{"n_layer": 10, "d_model": 256, "n_experts": 12, "experts_per_token": 2, "d_expert": 240, "d_shared_expert": 0, "activation": "swiglu", "moe_layers": [0, 1, 2, 3, 4, 5, 6, 7, 8, 9], "router_score": "softmax", "normalize_top_k": true, "routed_scale": 1.0, "balance_loss": 0.00897, "balance_bias": false, "router_cosine_scale": 20.0, "init_std_router": 0.0164, "lr_router": 0.00116, "n_head": 8, "n_kv_head": 1, "head_dim": 32, "vocab_size": 6408, "norm": "rmsnorm", "norm_place": "pre", "norm_eps": 1e-06, "positions": "rope", "rope_base": 10000.0, "rope_fraction": 1.0, "qk_norm": true, "attn_scale": 0.177, "tie_embeddings": false, "parallel_block": false, "init": "uniform", "init_std_qkv": 0.0252, "init_std_o": 0.0, "init_std_up": 0.0252, "init_std_down": 0.0, "optimizer": "muon", "lr": 0.00272, "lr_mult_o": 2.0, "beta1": 0.93, "lr_head": 0.0121, "warmup_steps": 50, "schedule": "wsd", "decay_fraction": 0.851, "decay_shape": "linear", "final_lr_fraction": 0.1, "batch_tokens": 131072, "seq_len": 1024, "doc_mask": true, "z_loss": 0.0001, "train_tokens": 1573000000, "steps": 12002, "dataset": "wikipedia_en"}
Below are experts of layer 2 (counted from 0) of a mixture-of-experts language model. Rows are named router (the router's row for the expert), gate (a neuron's input weights, with its number), up (a neuron's input weights, with its number) and show model dimensions 0-255. Each number is 128 + 24 x the weight over its row's rms, rounded and kept within 0 to 255. Numbers have three digits each.
After each expert's rows: "mostly gets" lists some tokens that are sent to it at least half of the time. This comes from a sample of Wikipedia text that the model never trained on.

# expert 0
router:135157124070156121145131120120113179158112138102147140171117136189120161139099107071124149102124140105136137143131104178118115165138131105129144121134166139159112107167174116117126129138128127115129130048124120153180119108124103187115133147080034150105129104080167130158107140118128111126163133116140123103136122116137117114136135173114124119145158102123147161139153125084157104115096095113111163153153136112129112115171147134093104122095114133125129105117126105135095145102148112110126130101127149128141109125143111095122091137123105169127083135120099164161148166115150122134095104125137163139140123074121097115120105136176113112117067117134107125139180119155129130103134120093135140146095142155120114167119145131120119133114123150096146088140159133128107165153141133
gate0:132105088087126114169103170162159112113118116121114149101121135119134144109133121136142156118146165140146104123138137150138086133125147152185158133122168134125140122136112112108138105143144109124105103133115156113117127133138112089132096167154126143127103109103140095166111119116108145124096148136123120112192129157142082148142123140130127142146092119102159161112157119126133113118140121128130139087136159083129123124141107158098113135173216102113155137120133115114145127117121118113141151148149172135087126115171157122169124168142078089102087100102127139138156097129158143162134147155127129082185158131142120093138068144138091094147112160115150159126171136127146110131111170108156103142139102102120084141104144195102132147124137098105159109095156140120181093113135143
up0:083123097125104150128123097077179133179117156111135109119146149076152092149107127125129114108118108120138101080116120143162124127123150126094109112128096099134164127097115123108132121155171077135099118117112127127089076116141116148122130157111120136145103152146124171152086153091094147138093169086142135156103116122161127097184135118118134158088137112147113118143130105109132127161129147133113114120133153096146166129125142170159083098161147103153135090112106165134104105162142123146151140110149122135102162078124099086140110093135098152107138122143153181111128132122062122132086127088121140144127131124092159101146135126115166153132117111114133140110141162168122157089134173102109132123140133140120162169110125158156128135119124122132119119126142097157126131074185109
mostly gets: ".0", ".7", "ment", ".9", ".8", ".6"

# expert 10
router:137182139147142141156145107117138094137174128144145132180097151107166132108158134165151132086132099114158119129075161144163129167128093128126111128124156159128099141123095143124125160141135129147127144152177093140126165135114129116168161115164168120133127150153115107155183109160114143139130163121125164081112172190156107120106147093131096161121166143104131129111089106144140136119144144133121116127167121131129157126094151133155114128095138133111127114128171123138130104117098134122149141121136134127079167106112140088101120131143172125098114149123090148115171106143095165152108097118126170126132160147114106141144147129067117117145152107111114093163162124144120100156123078146118136096137134119131134114143093109089099089158107109151124139128060162127132103111079128
gate0:112099101107111127096169078145113131119165132133190119129125162123113143102150165109145131119139155137138095123083118161144139097098144126155128121116133120110124138131137156084077112087111108120115069212130112132114106093149169178153106067155108137154128138125123131092136165120115131140118084147122129133161132130135132151128129136124139206106124133128140148128134108154117087124146092152147133136177148137143132088150146139151108104106133138111173110099116162129095133111126123146093074112129128137096100124147157141117133137114114140149108176095140171105136128165097093101095109115118148138168162130142115090106142091126123134123119124090143144163138165112130116101135151124155109137151102131159130115127136136131127136142129094106175097088154144183180112128109123
up0:118177104199147096154140104155106128115157092103130124095162141121100162112136136078116158103157139140124155099138146120135168138107126091185144125134181144131111137082122130148134135130101141143134132139161117087099140139083103196126096107177165106158141136103132092121133124098134135149117092131133123119116152109155099129136165159153126159141128135149149157135124134113150092119112150139143106123166117140123145165135094132152117146104145105115127128149127127084103115135143108132150114163108134059141127116135070137143138125127133105094081134115145130125129169138122108053110165132111081093114081111136109143166141122149157129129132147130138135168143167107169146081080124150108133144103141119156146128136105122141124125177138142122142152100161094102159125130157112
mostly gets: " was", " on", " is", " were", " had", " be"

# expert 7
router:121113176096160134167125136142127151131140124110111129164139139164113148152131150090088170091095117117125123108099116139148119156166169157131094135113098097136153144151143124158134129100115124145130123125158108160097098123095142100132147149081084141076115126144113134123112127155092132132148083155148107177130116145133133086103115150128138159133147115122117159156152114168186149153128146167133135168122140105115129177098147133166128131136146173147112135114118135087116119159128106153162114121136128171136081147125132083108096171128121187136164114103143103150122100126155092124125107110149188120140135123180109131154111129103129183114155111117098174099103128142144136132104128124138114192087125110135163160131134129144155146104134147126117111150113121138105174084167134
gate0:127131136101173129209109119099129112107103176106130103128141097118134116128154113124113162135121146115118142106080146105144096130103150123148105159161158141119141121111084130143105103101134120137142108138132085135084116103115142095099138141133151165128119114147118128155111164176180117115175141145151111175164107113107143136167112150091155124093094102110121157139119114149161189158123100150079094130167137132116097123101144113133134119099142097118121157132109109137125171113084126145172144137108124172146146130145176118120125146136118116156112113109161138145090132105124171062119151107136158173106078147158139142129113129152138140133133170138122165098110150097129161126138113106141117182153127127138108138128141107119131193085136105107104109119108145125133150116140092
up0:134110134140139109142085145112114085148115132106125118094152118126120152155171144143130159085126125119133122111109152087115141148125136096085171152155136118133119119168155148180139095157107142157133162113120091121120139114145183114122190123138081140110179115137141089167106138173115122114156145143127111142119115118099144091144124100120161126107112144154126078117077114107149148131148110104130091139140138133162138156135104133145132094083189103123089172066109129111120116113136125166134122122113136121121130121155173126150102135121123161140130138126081128162109122138149125124120134106151127134118108119144093159090095123135131118131110108091086108123115143100135145148160128175084162159141129126136116226128178098119130133081116125140131164127122152163150128098139150
mostly gets: "s.", ").", ".", "y.", " 194", "es."

# expert 9
router:137127131147152094146124144124127126107107139148125110150144129142144096113132100161142153122139145102128084178130116152160099138089145145141127126123135196139147112114145138171099154112145148135105153161116138140164133105117109171131127121181127135149146088154111115145127136065127104167147132124147147130128097171098098140105179145143134094108149103097139080138157177087173119160134137148160096119083124128118141080162176145143089134107142166106130084105145140132128135167097149130109105120095151129112169149090145143125092123117107156119098141121124133126066113135139143132111091170097170129118127109122112122127152147122149133129123119084163091173114139138119119118084146140137109169134119132147140162129111115103090127163103068109175166124104149124136125166138138
gate0:125145158111138133154100106115119131105099101089087135112115157147132143163138100124155162107126068134173159152110143080151145108101091133143126132118142120143098175147114142142116097112178151119147159129118116137144144113152123131125105143103146127128152129116104107123137151140149169170138131109080103122124153151124129140103081171127084075098140132120136127103099121202132087122125140121125106122126197086089105094107078147152140065106110087133157118122115150130111149102141144133135140127104151120151151101146123142120145109115125129112119132113068081101088100128131142140154176195118168122142130105120172120092114132148091130093149160121120142152145155121156171128123135140095119116128123125107150106139137101111089138164164120113137136094156108127137117114109120
up0:116104123110120131080116124151098171130120085097129122095105140132098143138135106131146101110141155110100130080118136132097118123122115155116136132144132107095149161120114140141126168124133116125115111119149122147119157133116127139153116142115082081198164125128155125132129149107094128103167087123119139132173116121111101152152117101126136131145136150133137088147157076124162174140162106142169141165124112159127165122119173081136100146095122088139108131163096150132100135097138138181086106100138102125139134157127114055097119104158111156097118167116159135150130084145100141124184134090148119167145128170120097134135124131153149126137149118104126117142123129140106085125110137135124133149083161082127158166147092125149154132138102081192142129106086140139158125143133165
mostly gets: " John", " New", " May", " June", " April", " January"

# expert 3
router:113146121168076157108115125133139120139116125130138112107132141101157154119103116157146145117139135154105192143132134090115164079131134113140130205157115102149157093074092130123122132161134120125128123142117145093099158161120135159123174117171136181120144141164127105042165147139119082125110159117138134146110081129130107137101091152122135097068133129121063091097111125130110127153142120113147136096120107109146120149093150138157127121128105143114116152110156133122150110137141137148093138137159134106162127141118096127076159124125130134114149151138118134120117117139155148141162139075090081138135125130141137072121153159134123123143144109090185107136124120091116135095109126154134150127132106100116127123105171122142166114152118093162114163128152136130124076131102103
gate0:111119089122108123120149116107155127175125092125157150119124114100131130090114143162083143164197122097109128153132106136126085130123165150155083098143066153148107111137109126116116101132136082160147109148139141163136125145100116134115163150099087180114129123135184120132118112111127104128168144153131172124099161100148107122121134092114081109127148120055120153132182137117126094152142132119118118167134152172120120113162147093133116136121129118118139147091135174130108120098141126149146136110129120148138110101099052118106129113150113144171134152111134137116148127079111167181121105126168111112150128141102162147116123129175179145134144155123087131130183133146175146134131182147131136099155142124138136128133118124135117142135155123140153102153137127130099112144158110
up0:142114124140162127155135162099130100118162145110151151174122135163135159102142144152114144143102132121089056100114139090109113105127129158144118139153163136146137127075142168158090110132175130102147126089121098128114145152153131159130137100170125113082132129122142145137128132137103107150096142077148157139131124128076089126114159158171142130162113149142089118113102112105140134123131131152151154114085103122125114121141138123122155122127136101132103103121104102103138137151163097137105080131099155146116107106120150102109108117121122103172114086139131099143129112125115102091112129143145114132098129113159073098105139120144135141070027133093117162121146106127153127121110143127156145111121185128141075166118135137157148100146118128126178175139110133163126102103100145
mostly gets: " P", " t", " C", " M", " D", " S"

# expert 11
router:141155158147125130136119149179129089122132139124113136126139111115114135137156112131088110126132127170129110190110113082165147156122157122113094123119147186132107102179109118114134104104155135125117180125163144130089147172158132125102096163114160096153121126134136122098125122115110153107134128109144116084147113147116179162168155095129120119151114163162161095108094152147103131124120095090155129157151134173133137205125110145135114097148087116127123136137110128143136120132151068135072126128129124157101128130141129131147129115116102084144114108179199138104168105172113119158093104133116109113113122130124149147128120110091136151125146152135139103146097163117125138152094153124095150073115177144169122138140115119149152130130137158101153147145144124122083136081132143
gate0:183101093150078086124091142096147124126083147104161171168096148153084118100092135116114138120151167086156103151127195111093143098132080142133132145117128117107183170150085139129105146105129170134111150129109111146127104133111097089168125131120127135129164102135158099135126122126117121145136117115125143161149100135110127173145116138103118156150117200113143129156091130090104104116130184130132156114078134116144126110167065131090109115159167124129119118164142112136130118113139124147118133143133126149097192141165092108129146191158106123107138113110141132125100156121123140096133150153129106112135122146131123149108084106127126107117128143140066126119102131123103142116124149131075120141119129138154167126119100112151121097126124158136125101130146141122156149121129153
up0:125145115168120140086113150129152160133157125135134152078120187131097135109097156159106100117137175151148145126143131130142161117168067145130095138154109114136156160167129096148107101075128137132097163199136108083157162093130121083118157116118083148174111128138143139110114104128115132134096137168157138086125116135104108132145148141128127127157164112147167096132112129117110125138153108094103118129114172132102132155132144141140137165132111113132106125197159141137102115148111111127121143146122134102141183156131110184131115143158113081127137130109131135144108124146142134129147107086136116123106142057119132173139119135095098085105118163120108114102103161111157104093118138152096115105123111140125112151110113128106110122120137100170173119090157137091095131134121151
mostly gets: ",", " in", " of", " to", " for", " at"

# expert 2
router:104137126117115116129114144113123090112125114114152141110143144102109095071146121140135147078129135161136162117099142139094173086165125171178185104125110074102120134144136098059117102134115118129126106130151107119111125123158113121149154114107199155125119141138145138143062098152139130133120129123118142155136171094132162142150125108132155102117105174112145114143098109130097127124143134125126166103093126116167147148148074166090131130142143173145114163125120120141165106132110122163093149152147106101151111162142114117117103125130146123122111151109114111102138129109173124121152142124146110159117140141153078159112109118089117145118153131123152111134164090119127097170194119084116137080136122138181153085128135142137145131112174173134114156140113130113128110140085117
gate0:133120163093136124130111134132098094117144106132103131139119142109109151117154089119130122142096102139140150116111122133111138111138142146139165153122142119129066161118067149112143141121111118124157183171102127164132121113117161102149100113118142131185173154138104144129087131147088151157118102104167150091172116129128171144152095137116119175144117125112108131108152149136123099143137129148054159153143176095154099177094099096112115138142097151102111105128098105109163163148098114086131157136133096134098104146130166149166126130157180177147141130131150143109103121105144136125109138136113144141136120160139139168127121070097122118122148135104126176102137132120124107141165125090114129100125168088172151150106103161122144161112108123094104156130145144139090124124150093
up0:097114146087101165130081117147114119121151131133106103174104125147076135146111184128130134128116069071115157066118115128073141170066130124089119133161136133128102155130127132079089144151167165113107129097106147137126175140120150142127155111141099136118084073134116104102106170110143139128127161148105106095082096111144107108128139136138129128124070069099138048111133123148120109146133141134114127123114155130114112132105128125147148132094165128154127086171143140113087145116113102125129132122133122137128152124110132127105131126159105166122114149098128146136118137141147132104123085123091170124163118152151115135112132112119114104114111097137095088157144161105146075145150122167118136142119106131129128148116134109159176129151124129106152150123131109129151116087154143
mostly gets: " Sh", " r", " sh", " J", " sc", " Ab"

# expert 5
router:144169099153128134112139115132111156140126144100145091098064142148172132145138139080170132161141138087117121128170147119132114136120127130157121091134149114135098117128131147104128092128138158115134122115108143117080097118169131162139102126175148127175120148159149128125177107155140145117125129126126155087164092151118125148148086093140106183138132126161140108101132133117089143154097122143109143148170147188120115154165108082138115109132142150117127107141099091110179138143119096111131123137153121154112157143136168181139126079154164126111122116161159147146101080116094125154194113170115108160108131131148133122128129107168125076152169138154132118161120130116143126145130145141100115104134099135132101096110083186109128147150111123100142155131157121110133133117177119
gate0:091136124118126114117116146126121114134077103166111118175116084149140139136124136155079169132114138133123125125115161137119117115135096161139121143140130126120100160061134086118173173120151120144151131127119135112117169134095152165174092116158114100167142100154112125140126119076128112154114109135130114113160130135086155150138152104088139128139167111144152091122124126134117144128151110128154116115122124128135149140096120134158100145117115123158138098094136120062130119099126119122115150124176151201136146117160145141094108128170153187153133171124142147156118120171102132119139146068120124157124112149153120107108136141122140127068137105100097100081140117146159163140165166113111078107119123124175073179134109094131119096147140153128101147116136133130108155112156136
up0:065124139123116117096106128105173131142086106152104125143085106136075130137150105111145153121120119132109172163148149101140120145116092122129120117129120129100117202156130147115154133124140120170112095073134120123185179115138121110125116155125091090171106152157108127127129147108134166140088125137122119128140159104107122123129111048099126158112117147103118092105136157147110125110145078167143124147110068134106117135131163155157120110121109127143097114151117144068081100105102156114136060122143112134128109106110095096083113122140201111147151138119170127131127108121086112121126171105146136149128136139154123110124154132103125134112129106097122135121167124082092157116129162152135100138110122114134091132120114103117125124113132102135114118131120128110087100101134110
mostly gets: " a", " the", " and", " The", " an", "The"